config.yaml
n_layer: 12
routed_scale: 1.0
balance_bias: false
vocab_size: 2949
init_std_qkv: 0.0164
init_std_o: 0.0
init_std_down: 0.0
lr_mult_o: 3.0
final_lr_fraction: 0.0
doc_mask: true
steps: 7480
Below are experts of layer 5 (counted from 0) of a mixture-of-experts language model. Rows are named router (the router's row for the expert), gate (a neuron's input weights, with its number), up (a neuron's input weights, with its number), down (a neuron's output weights, with its number) and show model dimensions 0-127. Each number is 128 + 32 x the weight over its row's rms, rounded and kept within 0 to 255.
Before each expert's rows: "gets" lists some tokens that make up at least twice as much of what it gets as of all text. This comes from a sample of Wikipedia text that the model never trained on. Tokens count by the router's weight.

# expert 9
gets: "y", "A", "C", "O", "S", "N"
router [143 135 150 154 186  81 124  50 128 149 104  77 106  65 109 146 146 144 164 187 125 166 109 106  86 131 134 159 135 137 145 142 136  93 173 125 110 196 129 123 168 103 100  98 145  62 142 139 162 115  93 164 120 186  85 146  93 124 165 105  95 121 117 106 164 116 110 113 172  78 144 140  70 125 191 112 154 107 197 118  86 184  75 123  63  88 128 105 172 146  94 114 163 125 137 185 115 133 174 151 100  72 117 145 159  96 178 144 149  81 106 117 137 113 146 103 124 120 107 123 155 114 133  92 137 156 167 174]
gate12 [114 121 124  41 102 190 140 146 138 128 130 178 160  69  68 141 126 122 149  84 164 129 188 105 121 162 161 110  98 113 190 124 119 116 173 156 108  91 189 135  95 154 118 121 160  90 168 127 176 176 172 148  94 139 106  78 182 126 167 113 162 169 138 129 113 193 169  99 109 135 147 100 161 115 158 120 123  85 157  88 148 199 117 128 105 133 139 166 110 145 142 103 122 107 121 113 111 124 121 173 155  54 100 149 105 121 103 109 126  98 101 164 116 149 120 137 101  92  62 166 139  57 139 119  71 145 160 157]
up12 [125 187 124  99 141 105 152 129 200 135 129  86 151 120 105 132 177  78 119 156  94 136 132 129 125 113 198 100  62 141 190 137 159 105 116 138  99 149 133 123 122 162 139  96 138 182 133 100 138 104 117  85  99 138  92  79 158 126 208  81 175 129 222 120 132 146 135  92 182 145 107 115 155 153 135 170 113 130 132 142 181 145 145  77 139  71  96 123 168  94  99 157 178 139  93 142 140  97  98  84 130 101 114 134  94 140  77 144 165 115 123 179  80 143 119  72  76 141  93 170  99 123 142  78  98 156 141 148]
down12 [133 111 156 152 142 139 168 163 124  91 124 106 136 125 125 134  43 105  95  91 160 145 108 118 148 134 181 134  88 141 150 110 127 149 142  82 128 118 129 120  63 172 177  64 110 105 163 184 119 175 144 141 117 107 160 132 135 191 107 160 109 126  87 109 112 163 110 122 128 154 165 165  82 199 122 130 159 151 192 161  85  87 140 119 146 136  99 143  76 120 128  72 117 171 108 113 120 102  67 163 126  50 198  76 150 140  61 108 117 154  70 108 184 156 156 141 110  97  87 109 106 134 141 103 126 111  97 131]
gate13 [ 92 109 139 140 134 107 143 101 137 131  80 141 172 114  98 133 123 112 108  84 117 186 126 129 229 104 128 149 113 100  98 136 118 128 171  98 163 149 119 162 100 183  96  86 171 113 122 140  99 171 148 118 159 148  49 129 107 151 110 159 171 170 123 121  87 128 139  86 101  79  98 103 160 143  53 122 170 130 177  67 114 149 112 105  91 162 171 118  92 136 173 103 128  78 164  96 124 137  84 129 108 110 116  30 108 135 131 187 157 107 126 113 127  99 176 100 119 157 193 115  58 161 137 123 136 116 127 118]
up13 [ 97 151 101 113 133  63 115 145 122 155 135 151  76 110  97  87 137 150 140 109 136 112  95  70 161 167  78 170 147 128 148 178 153 152  99 150 118 142  91  61  78 124 186  96 152 116  58  66 123 104 109 150 134  86 172 163 171 153 119 138 137 148  70 105 145  85 139 151 138 145  90  99 138 125  30 149 136  99 142  57 131 102  70  85 131 158 109 147 117 149 163 101 171 113 164 150 116 146 140  67  81 137  96 129 123  79 173 116 170 141 153 100 122 115 151 153  94 105 161  80 150  91  88 132 140 127 146 155]
down13 [ 98 114 103 185 147 139  89  86  50 143  89 154 111 187  87 130 166  98 108 113 119 192 106  55 131  94 104  93 146 143 175  81  90 150 190 198 134  78 125 145 137 116  81 145 120 168  99 143 139 139 140 150 152 112 147 121 105 130  90 126  81 116  74 137 185 114 117 107  60 171 132 146 121 150  76 124  96 127 145  99 124  92 151 123 181 163  90 140 135 176  68 100 146 108  89  85 113 105 106 190 123 160 138 147  80 163 143 120 114 113  90 145 158 156 113 159 126 127 153 119 114 136  94  97 169 185  98 140]

# expert 6
gets: "\n", "1", "2", "\n\n", " ", "9"
router [122 141 153 111  90 142 167 169 105 118 118  88 131 104 168 198  95 132 104 110 177 101 123 174  82  78  78 164  92 139 157 117  88 143 136 156 115 148 104 113 173 121 156 141 140 165  71 111  83 104 145 124 163 119 108 146 103 155 165 117 140 121 161  99  60  52 146 161  55 123  66  59 162 156 144 162 134 169 123 170 127 133 136 119 126 178 103 159 100 133 107 125 127 158  76 141 110  86  95 136 161 175 114 129 164 112 113 154  65 152 112 138  98 212  43 147 131 115 120 105 117 108 125 155 114 130  90 145]
gate21 [ 84 132 183 163 111 130 150 138 186 156 105  74 108 144 153  36 152 147 128 123 122  94 164  64 101 113 107  92 116 163 142 146 181 160 147  82  91  76 150  97 205 156  82 145 177  69 154  90 147 113 105 146 165 119 153 115 104 181 106 124 155 186  72  58 142 119 108 125  91 131 142 160 117 137 103 194 181 101 100 130 141 148 133 132 127 134  95 111 134 190 136 104 146 141  87 136 135 144 159 177 148 139 102 113 125  90 105 137  87 172 118  85 112 107 149 128  93 181 101 156 137 106 111 131 188 105 133 133]
up21 [123  95 106  86 134 137 111 103 152 165 123 130 117 115 106 206 142 139 139 133 139 137 137  89 115 161 114 142  62 103  25 128 162 203 134 157 143 131 201 170 141 135 107 140  81 163 111 126 160 100 116 113 140  93 101 131 147  77 104 148 124 116 127 204  85 103 123 152 120 161 183  92 106 112 117 190  78 109 115 161  94 105  47 142 131 128 117 209 156 106 131 149 102  95 133  82 150  48 128 126 119 133 110 104 167 103 162 141 140 104  97  74 114  80 136 125 155 128 104 150  96 156 148 139 164 136 149  86]
down21 [147 150 179 147 146 149 139  70 168 146  85 116  71  85 166 167  75  50 158 160 144 105 120 141 103 105 180 151 154 133 151 126 128  96 145 117 157 160 132  96 113 114 178 109 122 134 133 126 123 153 147 126 143 133  67 107 130 135 226 128 180 179 152 153 139 132 167 125 106 124  92  81 134  91 138 107 147 173  92 124 145 117  93 128  74 140 163 108 157  94 110  98 169 147 142 126  97 129 107 175 173 124 211 133 149 112 139  84 153 182 102 151 173 181  80 113 135  68 105 139 166 142 158 172 184  91 143 145]
gate22 [141 178 106 106 151 131  77 165 131 127 123 153 104 180 163 135 118 112 135 109  60 157 158 127 130 132 174  82 136 201 125 131 126 158 167 109 147  80 132 119 135  89 188  70  52 155  95 109 128 112 124  68 153  76 141 121 121 125  92 104 124 138  64 120 105  95 125 163 130 135  61 116 162  89 178 122 199 166 152 126 140 163 142 152 151 101 133 165  92 158  74 174 149 180 107 177 195 131 129  88 138 100  88 122 118 115 123 149 148 158 114  79 140  70 106 124 117 148 108 154 123 113 113 169 179  66 127 134]
up22 [103 123 177  86 132 109  85  88 112 116 124 100 214 177 112 115 110 116 121 107  81 100 148 171 147 166 111 137  62  93  51 157  96 124 134 160 124 171 114 156 155 164 121 134 163 130 125 126 160 151 148 140 124 126 138  97 108 150 160 139 220  88 142 133  85 152  86 118 141 126 147  90 148 133  99  59 111 120 160 174 109 105 178 127 137 133 160 129 200 144 116 141 167 118 160 176  65 147 129 139 118 126 174  98  92 149 126 102 102  90 138 163  58 112 123 138 107  70 173 149 118 123 118 115  94 147 213 164]
down22 [159 130 121  94 118 132  98  74 127 117 131 165  84  76 131 103 120 126 107 158 143 140 105  92 113 139 128 124 154 115 145 189 140 135 150 136 172 135 192 189 121 164 164 132 136 109 124 129  91 154 189 140 163 106 101 115  67  90 106 109 123 153 161 122 130 117 157  74 155 118  99 137 114 162 122 164 101 142  57  84 177 173  74 126  95 120 126 159 123 184  97 177 162 104 169 124 141 111 163 118 146  53 134 181 149 163 123  83 137 157 114 136  96 128  38 145 132 144 108  97 178 105 207 129 111  45 102 118]

# expert 14
gets: "a", "i", "o", "an", "en", "on"
router [ 97  98 112 178 116 164 150 126 121 125 181 120 161 156  66 143 114  73  82 100 109  88 164 117 131  93 139  62  83 154 128 105 147 107 158 134 175 135 135 123 111  92  92  69  66 150 166 115 156  42 106 141 177 138 143 126  93 127  83 103 148 161 110 144 121 162 109 115 117  82 127 102 154  59 130 112 113 142 130 208 100 161 108 159 154 126 112 107 110 113 112  86 108 115 145 165 102 188 134 179 132  98 134 130 159 111  88 163 129  92 110 153 116 169 118 125 220 160  73 149 165 100 148 166 117 134 161  78]
gate0 [162 134 121  50 158 101 156  83 157  83 120 120 113 171 128 133  51 173  85 125 117 157 118 126 155 118 132 107 103 122 118 134 160 147 146 135 163 140 101 151 119 133 136 142 165  77 118 149 134 152 138 105 165 146 126 125 120 121  93 118 192 104 174 163 175 105 135  95 143 150 158 130 145  92 138 147 131 219 174 125 133  87 145 169 191 167 124 181 139  75 193  86  77 141 167 151 107 156 137 148 158 114 169 205 139 117 122  99  94 106  98 108 109 147 173 121 155  91  63 138  77 134  61 141 117 136 158 190]
up0 [133 151 119 120 119 125 109 162 123 116 117 162 161 155 117 166 139  72 128 155 125 134 134  89 186 147  81  71 146 122 122 107 152 159 170 114  61 109 129 137 152  70  95  78  98 146 167 132 133 116 125 128 104 159 164 195 110 123  84 132  99 189 167 106 117 196 201  98 156 115 110 161 159  56 113 117 140  99 119 155 140 131 102 175 147 153 114  78 144 138 161 139 160 160 165 113 221 207 158 122 188 102 168 190 146 142 159  95 107 169 147 114 104 104 104 109 112 138 121 149 123 141 135 184 158 165 144 114]
down0 [116  79  88 151  93 155 109  92 112 127  91 123 120 175 143 158 158 167 143 156 128 106 115 138 141  80 121 176  64  66 119 125  69 170 169 121 115 119 125 164 165  69 163 141 117 125 163 127 157 104 174 146 138 103 125 144 110 150 102  60  81 175 137 145 143 158 163 101 153 120 136 129  94 130 163  93 120 142 136 165  68 123 177 121  92 162 182 174 117 149  90 161 136  88  97  94 165 119 113 149 158 138 125 105  55 144 132 116  73 186 162 122 114 129  82 155  67 153 175 160 165 138 153  68  68 162 164 115]
gate1 [129 106 160 109  92 104 128 143 110 159 140 105  74 141 158 132  61 120  80 168 155 164 114 167 131  83  82 160 154 128 106  96 140 115 149 125 142  61 114 127 142 134 115 122  36 178 119 142 166 165 147 165 147 154 166 109  76 125 113 145 109 158 128 103 126 144  96 121 174  78 178 130 219 109 187 160 136 189 139 116 149  74 103 123 121 157 112 160 147  53 147 154 107 132 159 112  76 130 111 160 112 119  86 133 107  72 115 117 128 133 138 152 120  99 136 101 166 171 146 133 165 220  88 158  99 123  87 119]
up1 [ 87 128 164 149 126  90 120 119 127 127 144  96  91 150 132 138  95 129 118 143 107 143  90 160 156 123 152 147 131 165  50 175 169  63 120 129 107 178 100 169 114 139  76 156 131 109 162 102  67 130 137 139 146 102 112  99 112 142 169 144 143 177 131 127 137 126 129 114 171 107 135  96 120 185 151 139  89  92  91 100 109 134 195 111 138  50 237 163 192  74 158 149 118 141 120 119  98   9 141 142 136 112 134 115  89  94 133 137 126 152 127 122 158 140 164 126 135 117 112 146 192 165 104 124 109  97 176 142]
down1 [ 46 134 111 114 105 147 169 139 199 146 128 130  91  97 152 168 117 129 127 140 135 104 148 107 115 130 105 159 111 113 134  73 147 172 146 132 157 134  89 105 183 168 136 103 141 106 105  84 120 126  85 171 172 155 164 117  41 138 134 124 119  89 110  74 143 145 137 118 120 114 154 158  96  78 117 142 117 181 135 157 143 148  72 108 132 129 171 100 115  83 167  51 141 154 147 150 110  62  95 217 151 161 113  83  98 113  69 112 125 120 165 136 146  92 148 105 110 121 123  99  55 171 151 103 100 167  97  82]

# expert 7
gets: "e", "ing", "th", "h", "ion", "d"
router [105 155 117 166 128 162 104 132 182 105  85 163 169 111 110 123 114 150 152 140 154 113 103 142 200 116 208 105  80 122  78 147 174  82 135  67 134 176 126 150 134 144 179 124 117  43 147 107 187 128 104  87 113 167 184 169  98 150 105 127  85 125 167 103 123 164 116 158 123 140 105  76 114 145 123  69  89 206 120 118 110 116 109 109 135  67 195 160 103 181 156 126 123 133 169  82 132 182 137 106 145 126 142 100  78 117 137 138 162 165 117 139 100 151 142  98 132  80 114 134 135 107 111 184 108  92 116 134]
gate12 [134 100 116  96  73 114 104 120 151 162  93 170 157  87 199 156  80 149 185 183 166 140 163  96 122 126 120 143  88 214 138  40 180  82  86 111 123 151 105 100 126 149  93 139 122 101 138 174 133 138 161  88  94  74 121 118 114  91 149 125 130 159 137  72 130 143 105 200 166 133 157 127 154 101  86  98  74  91  72 102 165  85 144  94 130 119 150 111  97 135 135 138 127 121 147  70 156 114  92 149 114 160 155 107 106  92  80 168 151 156  87 114 116 148 116  84 148 151 147 129 131 162 165 146 104  71 114 131]
up12 [115 107  75 126  62 120 112 105 159  86 156  95  94 170  87  86  80 143  75 102 144 125 178 108  94 112  26  92  90 158  89 139 170 118 137 131 100 110 107 100 173 128 133  96  90 133 161 101  98 130 159 133 145 132 111 140 127 141 161  78 143 117 149 164 153 148 168  83 120 128 147 114 149 118 147 104 176 145 131 156 192 102 124 122  74  88  72  81 179  83 134 122 107 200  70 104 133 141  94  90 121 150 106 136 180 151 126 165 133  68  93 137  95 140 123 156 130 101 175 124 145 104 117 113 143 183 148  65]
down12 [ 77 176 116 108 103 129  94 128 123 118 132 156 110 151 106 147 175  98 107 158  92 120  90 199 111 220 190  94 131 159 128 138 157 103 134 126 148 135 115  91 130 102 113 106 131 135 122 143  55 152 117  87 102  86  94 179 222 134 142 109 114 152 113 136 155 156 112 147 178 146  92  67  76 127 171 117 162 135 122 160 103 153  92 167  78 142  95  78 102  80 137 149 141 140 155 161 168  97 112 115 124 136  92  78 173 119 141 160 164 190 116 138 140 153 154 110 140 134 159 209 179 163 122 160 122 103 145 153]
gate13 [161 148 157  92  76 103 137 153 138 137 105 128 131  73 164 128 119 104 146 151 132 112 154 143  96 149 136  88 127 171  49 145 119 138  92 101 144 155 166 182 140 133 166 130 132  62 139 122 123 133 172  34 140 146 186 127 138 140 117 130 138  98 170 132 140 187  84  93 106 160 115 143 105 168 131  54  77 125 120 119 139 107 176 165 151 139 115 177 149 137 164  98 153 125 176 132 145 138  96  75 125  98 161 164 133  90 114 202  93 187  66 174 177  96 119  97 162  99 106 178 131 121 161 148 127 138  72  99]
up13 [186 140 115 142  66 127  82 132 141 143  95 131 175 135 118  97 199 118  73 153  90 104 171 114 138 147 135  98 129 106 105 103 114  64 114  34 101 108 118 176 166 150  84 156 144 108 137  99 106 140 133 168 125 123 167 171 126 130 120 121 160 155 143  50 147  82 149 130 126 144  92 123 172 125 109 126 111 135 137 129  76 130 190 101 109 147  45 209 118 108 137 100 155 107  57  76 210 122 126  71 112 137 156 145 110 152 140 132 114 168 152 146 156 129 124 166 107  96 105 130 121  80  98 106 155 109 150 120]
down13 [150 115 153 129 144 144 126 142 137 150 146 162  91  84 118  36 115 105 153  52 111 187 151 110 163 118 174 161 155 140 105 161 149 119 112 117 114 115 128 124 125 196 143 138  66 112 126  84 134  60 165 113 120 172  85 144 107 174 152  99 181 158 164 165 133  80 113 172 112 138 146 180 200 119 143 106  84 102 100 107 115 192 183 104 168 129 126 173  80  89 189 121 125 130 132  59 121 153 134 136 119 144 118 128 205  83 107 109 153 117 102 151 149  69 139 142 119 124 137  80 128  86 124 119 156 119 140 135]

# expert 11
gets: "ic", "in", "it", "p", "t", "al"
router [132 151 147 131 133 124 149  93 133 117 130 129 236  89 164  82  96 166 135 123 100 116  93 104  98 166  97 174 204  84 126 134 162 147 122 138 136 135 108  77 174 133 136 145 168  87 138 142 122 133 112 127 148 154 101 159 104  60  88 176 163 101 129 147 119  41 141 138 189  98 111 112 183 170 133 100 161 106 136  95 197 122 136  87 139 129 135 106  94 137 172 156 115 146 142 104 141  45 140 138 101 160  99 101 170 150 135  72  86 168 121 119 150 149 125  65  83 117 144 185 122  81 123 132 126 128 107 168]
gate0 [122  82  95 145 132 143  77 131  71  66 165 115 152 169  80 153 106 116 162 137 169 171  97 125 108 158  62 122 118  90 137  96 106  90 120 117 171 135  64 178  98 222 137 124  79 117 119 118 169 193 154 120 140  19  76 162 166 131 150 154 188 153 152 122 145 133 120 143 142  77 136  92 117 149  77 117 128 111 104 102 113 111 122 163  92 117  91 127  77 135 152 137 113 146 145 127 132  95 117 129 128  54 138  94 124 116 128  99 144 118  89  79 145 147  95 155 102  86 144 102 113 108 122  96 168 137 174 131]
up0 [120 135  75 146 168 138  97  99 124 108 103  76  82 117 126 139 156 161 131 173 106 148 120 132 124 123 131 159 159 114 127 147 109 162  60 127 147 159 107 120  97  86 124 140 142 148 139 142 128  98 208 141 135 101 160 181  61 116 145 201 120 223  81   9 108 126 141 191  68 104 107  62 141 140 122 122  76 125 111 151  91 151 181 123 139 121 112 142 141 153 110 134 115 124 133 158 141  80 151 114 143 156 106  82 150 177 151  90  81 113 116 120 130 161  81 138 149 154 171  95  95 148 101 149 149 110 112 153]
down0 [162 113 108 147  85 136 160 176 184 138  97 161 196 119 115 132  99 114 133 150 139 145 152 103 136 131 143 181 143 134 129  79  82  97 123 169 149 164 139  94 150 128 122 126 136 191 151 161 132 126 102 217 115 119 112 122  87 160 152  80  58 125 106  99 110  87 168 110 151 174 127 123 176 116 148 145 134 166 130  70  75 158  84 153 135 175 202 122 130 102  64  76 139 109 114 119 105  91 142 103 143 135  81  92  66 181  83  94 157 136 151 117 105 146 142 134 109 132 105 122 174 142 175 201 119  94 166 113]
gate1 [104 174 130  75 187 127 151 104  98 162 171 120 153 132 154 107 130 164 168 124  97  91 137 126 174 160 153 173 142 148 124 112 128 152 128 109 137 140  93 116  72  86 112 107 180 180 156 118  74  85 118 134 162 127 139 149 180 142 145 154 120 118 107  75  87 134 122 156 162 128 160 133 171 103 104 106  95  81 109 138 118 104 148 123  93 100 129  93 144  72  98 168 118 190 162 149 129 119 169 135 133 104 190 232 163 135 121 182 132 155 165  73  84 124  69 142 137  95 170 154 160  92 164 102 110 170 181 179]
up1 [154  89 217 115 136 112 124 110 133 132 138 121 157 154 198 106 130 150 195 163 125 142 162 165  83  82  96 133 125 100 142 120 150  97 109  78 140 115  65 133 154 145  98 159  54 126 137  20 140 131 114  88 149 123 168 138 113 131 138 133 139 121 100 156 134 134 124 103 120 103 139 127 119 133 150 132 169 156 101 128 125 100 125 151 156 103 157 157 154 202 143  71 126  40 130  93 153 133 146 132 194 153  79  93 112 141  87 115  72 105  94 173 130  99 142  90 103 184  93 115  83 116 120 158 115 153  72  96]
down1 [145 112  56 161  81 170  99 141 134  76 128 106 104 125  76 144 176 122 115 106 160 132  98 142 164 174  85 147 125 177 111 109 179 175 112 145 160 151 162 100 124 121 135  52 118 116 157 155  81 112 169 202 109 189 134 107 158 203 127 122  72 189  91 154 146 154 114 126 150 167 150 129 183 164 175  94 145 164 132 137 131 103 107 117 152 159 150  64 134 151 100 139 114 149 124 152 150 157 187 154 173 121 157 153 106 107 130 116 174 148  89 122 113 172 160 161 135 128 140  98  78 134 193 108 137 121 135 178]

# expert 12
gets: "-", ",", " (", ":", " and", " |"
router [126  89 221 108 123 109  89 140 112 159 144 179  99 137 121 137 132 151 104 136 140 123  85  92 125 158 112 182 102 169  64 131  66 161  90 150 107 121 144 143  88 157 154 112  92 170 123 107 100 146 145 170 110 124 157  88 174  95 101  97 139 144  84 145 109 136 114  88 182 104 177 211 133  76  91 129 161 173 111 120 134 173 122 141  96 127 136 126 103  80 115  89 101 170  75 115 168  93 144 109  51 120 150 136 143 205 104 156 159 170 111 148 125  65 146 168  99 130 136 137 117 160 154 150 151  87 123  86]
gate36 [192 130  70 125 175  92 195 156  78 133 120 134 107 155 160  44 113 122 186 168 112 152 109 148 167 121 101 150 141 123  82 133 180 113  61 140 123 116 194 163  96  75 121 115  81 160 125 191  33 111 124 109 189 168 166  95 151 106 141  84 142 184 120 129 144 125 135 155 139 125 167 112 181 112 135 130 130 180 153 167 132 114 136 129 111 154 141 102 100 147 161 119 116 135 106 109 131  96 184 155 126 181 170 137 140 160 101  87 137 154 160 113 170 141 151 168 119 137 140 158  96 132 128 180  90 120 109 148]
up36 [119 146  85 135 129 146  95 154  77 127 159 171 138 130  26 151 133 138  76  98 118 119  95 141 105 135 102 110 114 100 106  58 159  85  37 129 124 179 125 112 114 126 163 140 132 178 209  93 154 162 142  92 110 100 135 120 125 148 152 105 139 209 150 142 105 173 105  83 109 123  90 139 102 122 101 154 133 152 137 140 123 144 166 159 119 154 127 150 188 155  91 108 143 117 123 143  97 175 179 169 158 128  63 162 115 151 175 188 109  98 126 167 140 149 137 168  91 167 141 151 126 159 139  79 191 130 150 147]
down36 [ 95 125 110  48 157 164 124 122  92  81 122 115 168 143 149 163 138 127  68  84 137 157 150 130  84 158 100 167 148 162 111 137 111 178 112 115 151 162  77  58 116  75 173 174 132 120 177  54 124 102 135 106  88  89 116 180 117  99 173 152 140 185 121 186 139  94 106 150 109 102 121  93 143 121 105 126 111  91 121 142 120 139 150 114 116 142  96 138 168  59 139 170 109 173 141 130 124  96 185 120  75  76 134 150 158  82 120 201  93 151 143  81 119 112  88 114 127  69 157 140 103 116 134  95  92 115  99 151]
gate37 [165 108 121 111 105 116 112 132 177 110  82 137 131 102 184 173 174 182 126 108 112 173 120 125  74 186 131  84 114 183 117  87 143 204 106 114 103 132 180 118 127  31 104 131 149  94  83 166  70 144  89  95 119 185 142 122  81 118 120 133 125 131 123  79 113 129 143 113 158 152 167 130  89  75 171 132 102 142 123 136 137 154 119 145 163 166 141 171 110  95  82 153 127 152 100 132 136 104 128 216 165 182  92 119 129 129 136 138 119 170 174 137 184 117 144 174 134  75 184 145 170 128 156 163 134 131 116 146]
up37 [151  84 142 144 120 113 132 173 106 104  99 154 110 170  99 143 151 131  66  92 104  66 128  76  88 147 125 158  84  82  73  89 142 135 179  83  64 150  98 158 174  83  75 149 128 183 128  98 133 120 134  99 102 123 123  78 158 180 101 108 173 141 117 135 136  98 132 164  94 154 106 128 154 127 137 140 161 141 140 117 186  84 113 118  58  78  73 175 163 126 135 100  92  84 137 138 141 134 133 175 142 166 141 150 115 116 108 113  69 150 173 160  80 119 158 100 119 122  96 135 155 112 192 152 122 102 203  95]
down37 [129 108 124 125 134 138 113 100 188 137 154 172 189 136 140  87 188 106 189 149  96 130 128 159 105 109 144 185 126 107 131 148 127 102 141 176 153  91 129 166 135 179 144 129 137 134 123 117 161 127 165 121 188 122 174 125 145 151 145  96 112 193  85 157 125 140  60 168 130 128  24 171 119 209 119 118 155 153 138 129 136 123  85 128  54 129 116 109 128 117 199 127 152 131 198 138 149 119 141 114 101 139 197 102 135 118 124 117 162  49 103 143 152 107  93 111 125 181 112 137 112 134 130  76 172 108 175 118]

# expert 4
gets: " |", ".", ")", "|", "==", "\""
router [104 112 133 100 162 122 143 192 116 122 127 170 134  95 144 180 166 109 144 132 130  71  90 175 105 209 109 143 145 176 126 116 148 163 118 127 137  68 106 106  89 118 109 122 118 150 138  80 128 104 160 114  79  85 149 131  95 180  98 116  90 131 152  96 192 112 117 112  51 192 187 122  93  83 123  97  84 123 127 179 148  88 145 131 107 135 136 113 150  82 101 144 147 120 122  71 215 128 128 169 136  44 117 126 145 129  90 157 163  64 114 144  93 124 140 180 128 178 107 138 135 155 155 128 146 131 168 126]
gate21 [151  92 110  97 164 193  93 130 148 157 127 166 114 107 168  91 145 140 138  96  68 164  64  83 153 116 207 146  61 131 144 167 122  96 152 141 167 120  99 141  91 103 149  92 173 155 152 118  85  86 156 140 157 139 115 181 108 147  61 169 146 143 130 171  80  77  90 143 117 115 107 149 155 144 131 161  99 134 114 163 148 133 160 137 161 130  69 142  88 149  95  94 167  67 107 178  84 128 106 129 110  81  76 159 132 162  83 139 140 188  96 139 107 140 129 108  98 132  96 123 129 108 130 184 188 162 112 113]
up21 [ 85 169 188 142  95  76  85 129 136 135 136 122 164 113  80 164 122 130 124 113 149 110 177 112 125 154 123 150 164 156  89  98  83  50 179 182 131 144 141 161 118 139 160 116 100 143 161  77 127 161 104 126 147  62 134 160 122 192 148 110 103 118  74 104 132 208  73  82 150  98 132 164 134  79 107  99 118  76 120 126 102 137  97 145  60 147  43 191 137 121 137 129 180 145 102 135 107 139 126 150 122 146 143 114 133  89 161 103 135 121 111 125 155 149 150 144 156 135 175 190 171 141  73 117 140 179 116 142]
down21 [144 169  98 186 107 102 116  73 118 111 149 106 144 115  96  28 142 126 119 142 146 158 122 119 176 100 214 100 147 107 129 147  93  92 120  98 163  58 114 131 156 102 100 164 133 195 137 129 131 112 134 186 146 114 124 114 129 133  92 176 132 133 140 122  82 150  98 175 168 152 130 125 137  97  95 154 107 147  89  93 122 168 113 131 124 162 127 195 124 112 104 117 139 139 111 128  88 138  78 119  60 149 166 129 110 192 168 173 151 123 124 205 151 169 164 117 105 105 119 102 111 141  69 104 158  78 188  86]
gate22 [121 117 132 168 136  43 132 109 134 137 147  78 130 130 131 148  86  97 138  99 132 132 135 112 109 141 163 128  72 179 149 157 107 157  78  93 161 147 130 126 129 160 112 133 131 157 123  93 148  78 121 122  82  97 202  42 119  92  46 126 165 131  95 114 139 118 194 124 112 127  71  96 121 116 127 119 136  59 126 107 123 122 118 140 103 130 112 166  65 178 145 105 145 105  82 147 122  67 108 101 112 116  82  55 119 132  84  81 133 124 146 116 123 132  78  98 158 127 125 180 128 155  35 161 166 142 130  88]
up22 [108 106 107 129 189 149 130 149 106 134 121 117 130  81  95 116 185 126 167 135 139 139 139 125 145 126 170 169  82 149 136 127 167 147  95 162 120 196  84 143 176 120  58 190 148 115  93  80 156 133 118 188 105 137 100 122 132 107 168 130 139  68 156  49 117  92 127 151  90  71  40 137 145  77 113 140  82 122 122 120 160 153  86  91 120  96 187 150 103 143 142 145 132  96 141 126 128 134  83 123  78 164 137  78 127  87 138  89 115 158  81 135 111  96 138  87 119  84  95 213  81 154 125 144 142 117 118 113]
down22 [100 190 146 142 141 144 110 128 179 163 113 136 128 156 144 129 113 125 174  94 144 133  60 132 112 141 114 139 102 159 151  96  94 168 138 187 131 193  57 145 158 147 124 135  99  84 128 139  99 175 159 164  92 138 127 148 107 129 108 175 111 147  83 120 131 118 177 113 115 124 180 118 107  45  55 105 126 151  97 158 111 133 100 153  98  92 116 147 228 136 129 130  92 124 113 151 166 138 100 103 130  62 143  73  67 108  82 120 144 135 134 192 124 129 184  91 173 121 145 121 160 112 152  78 132 105 140 190]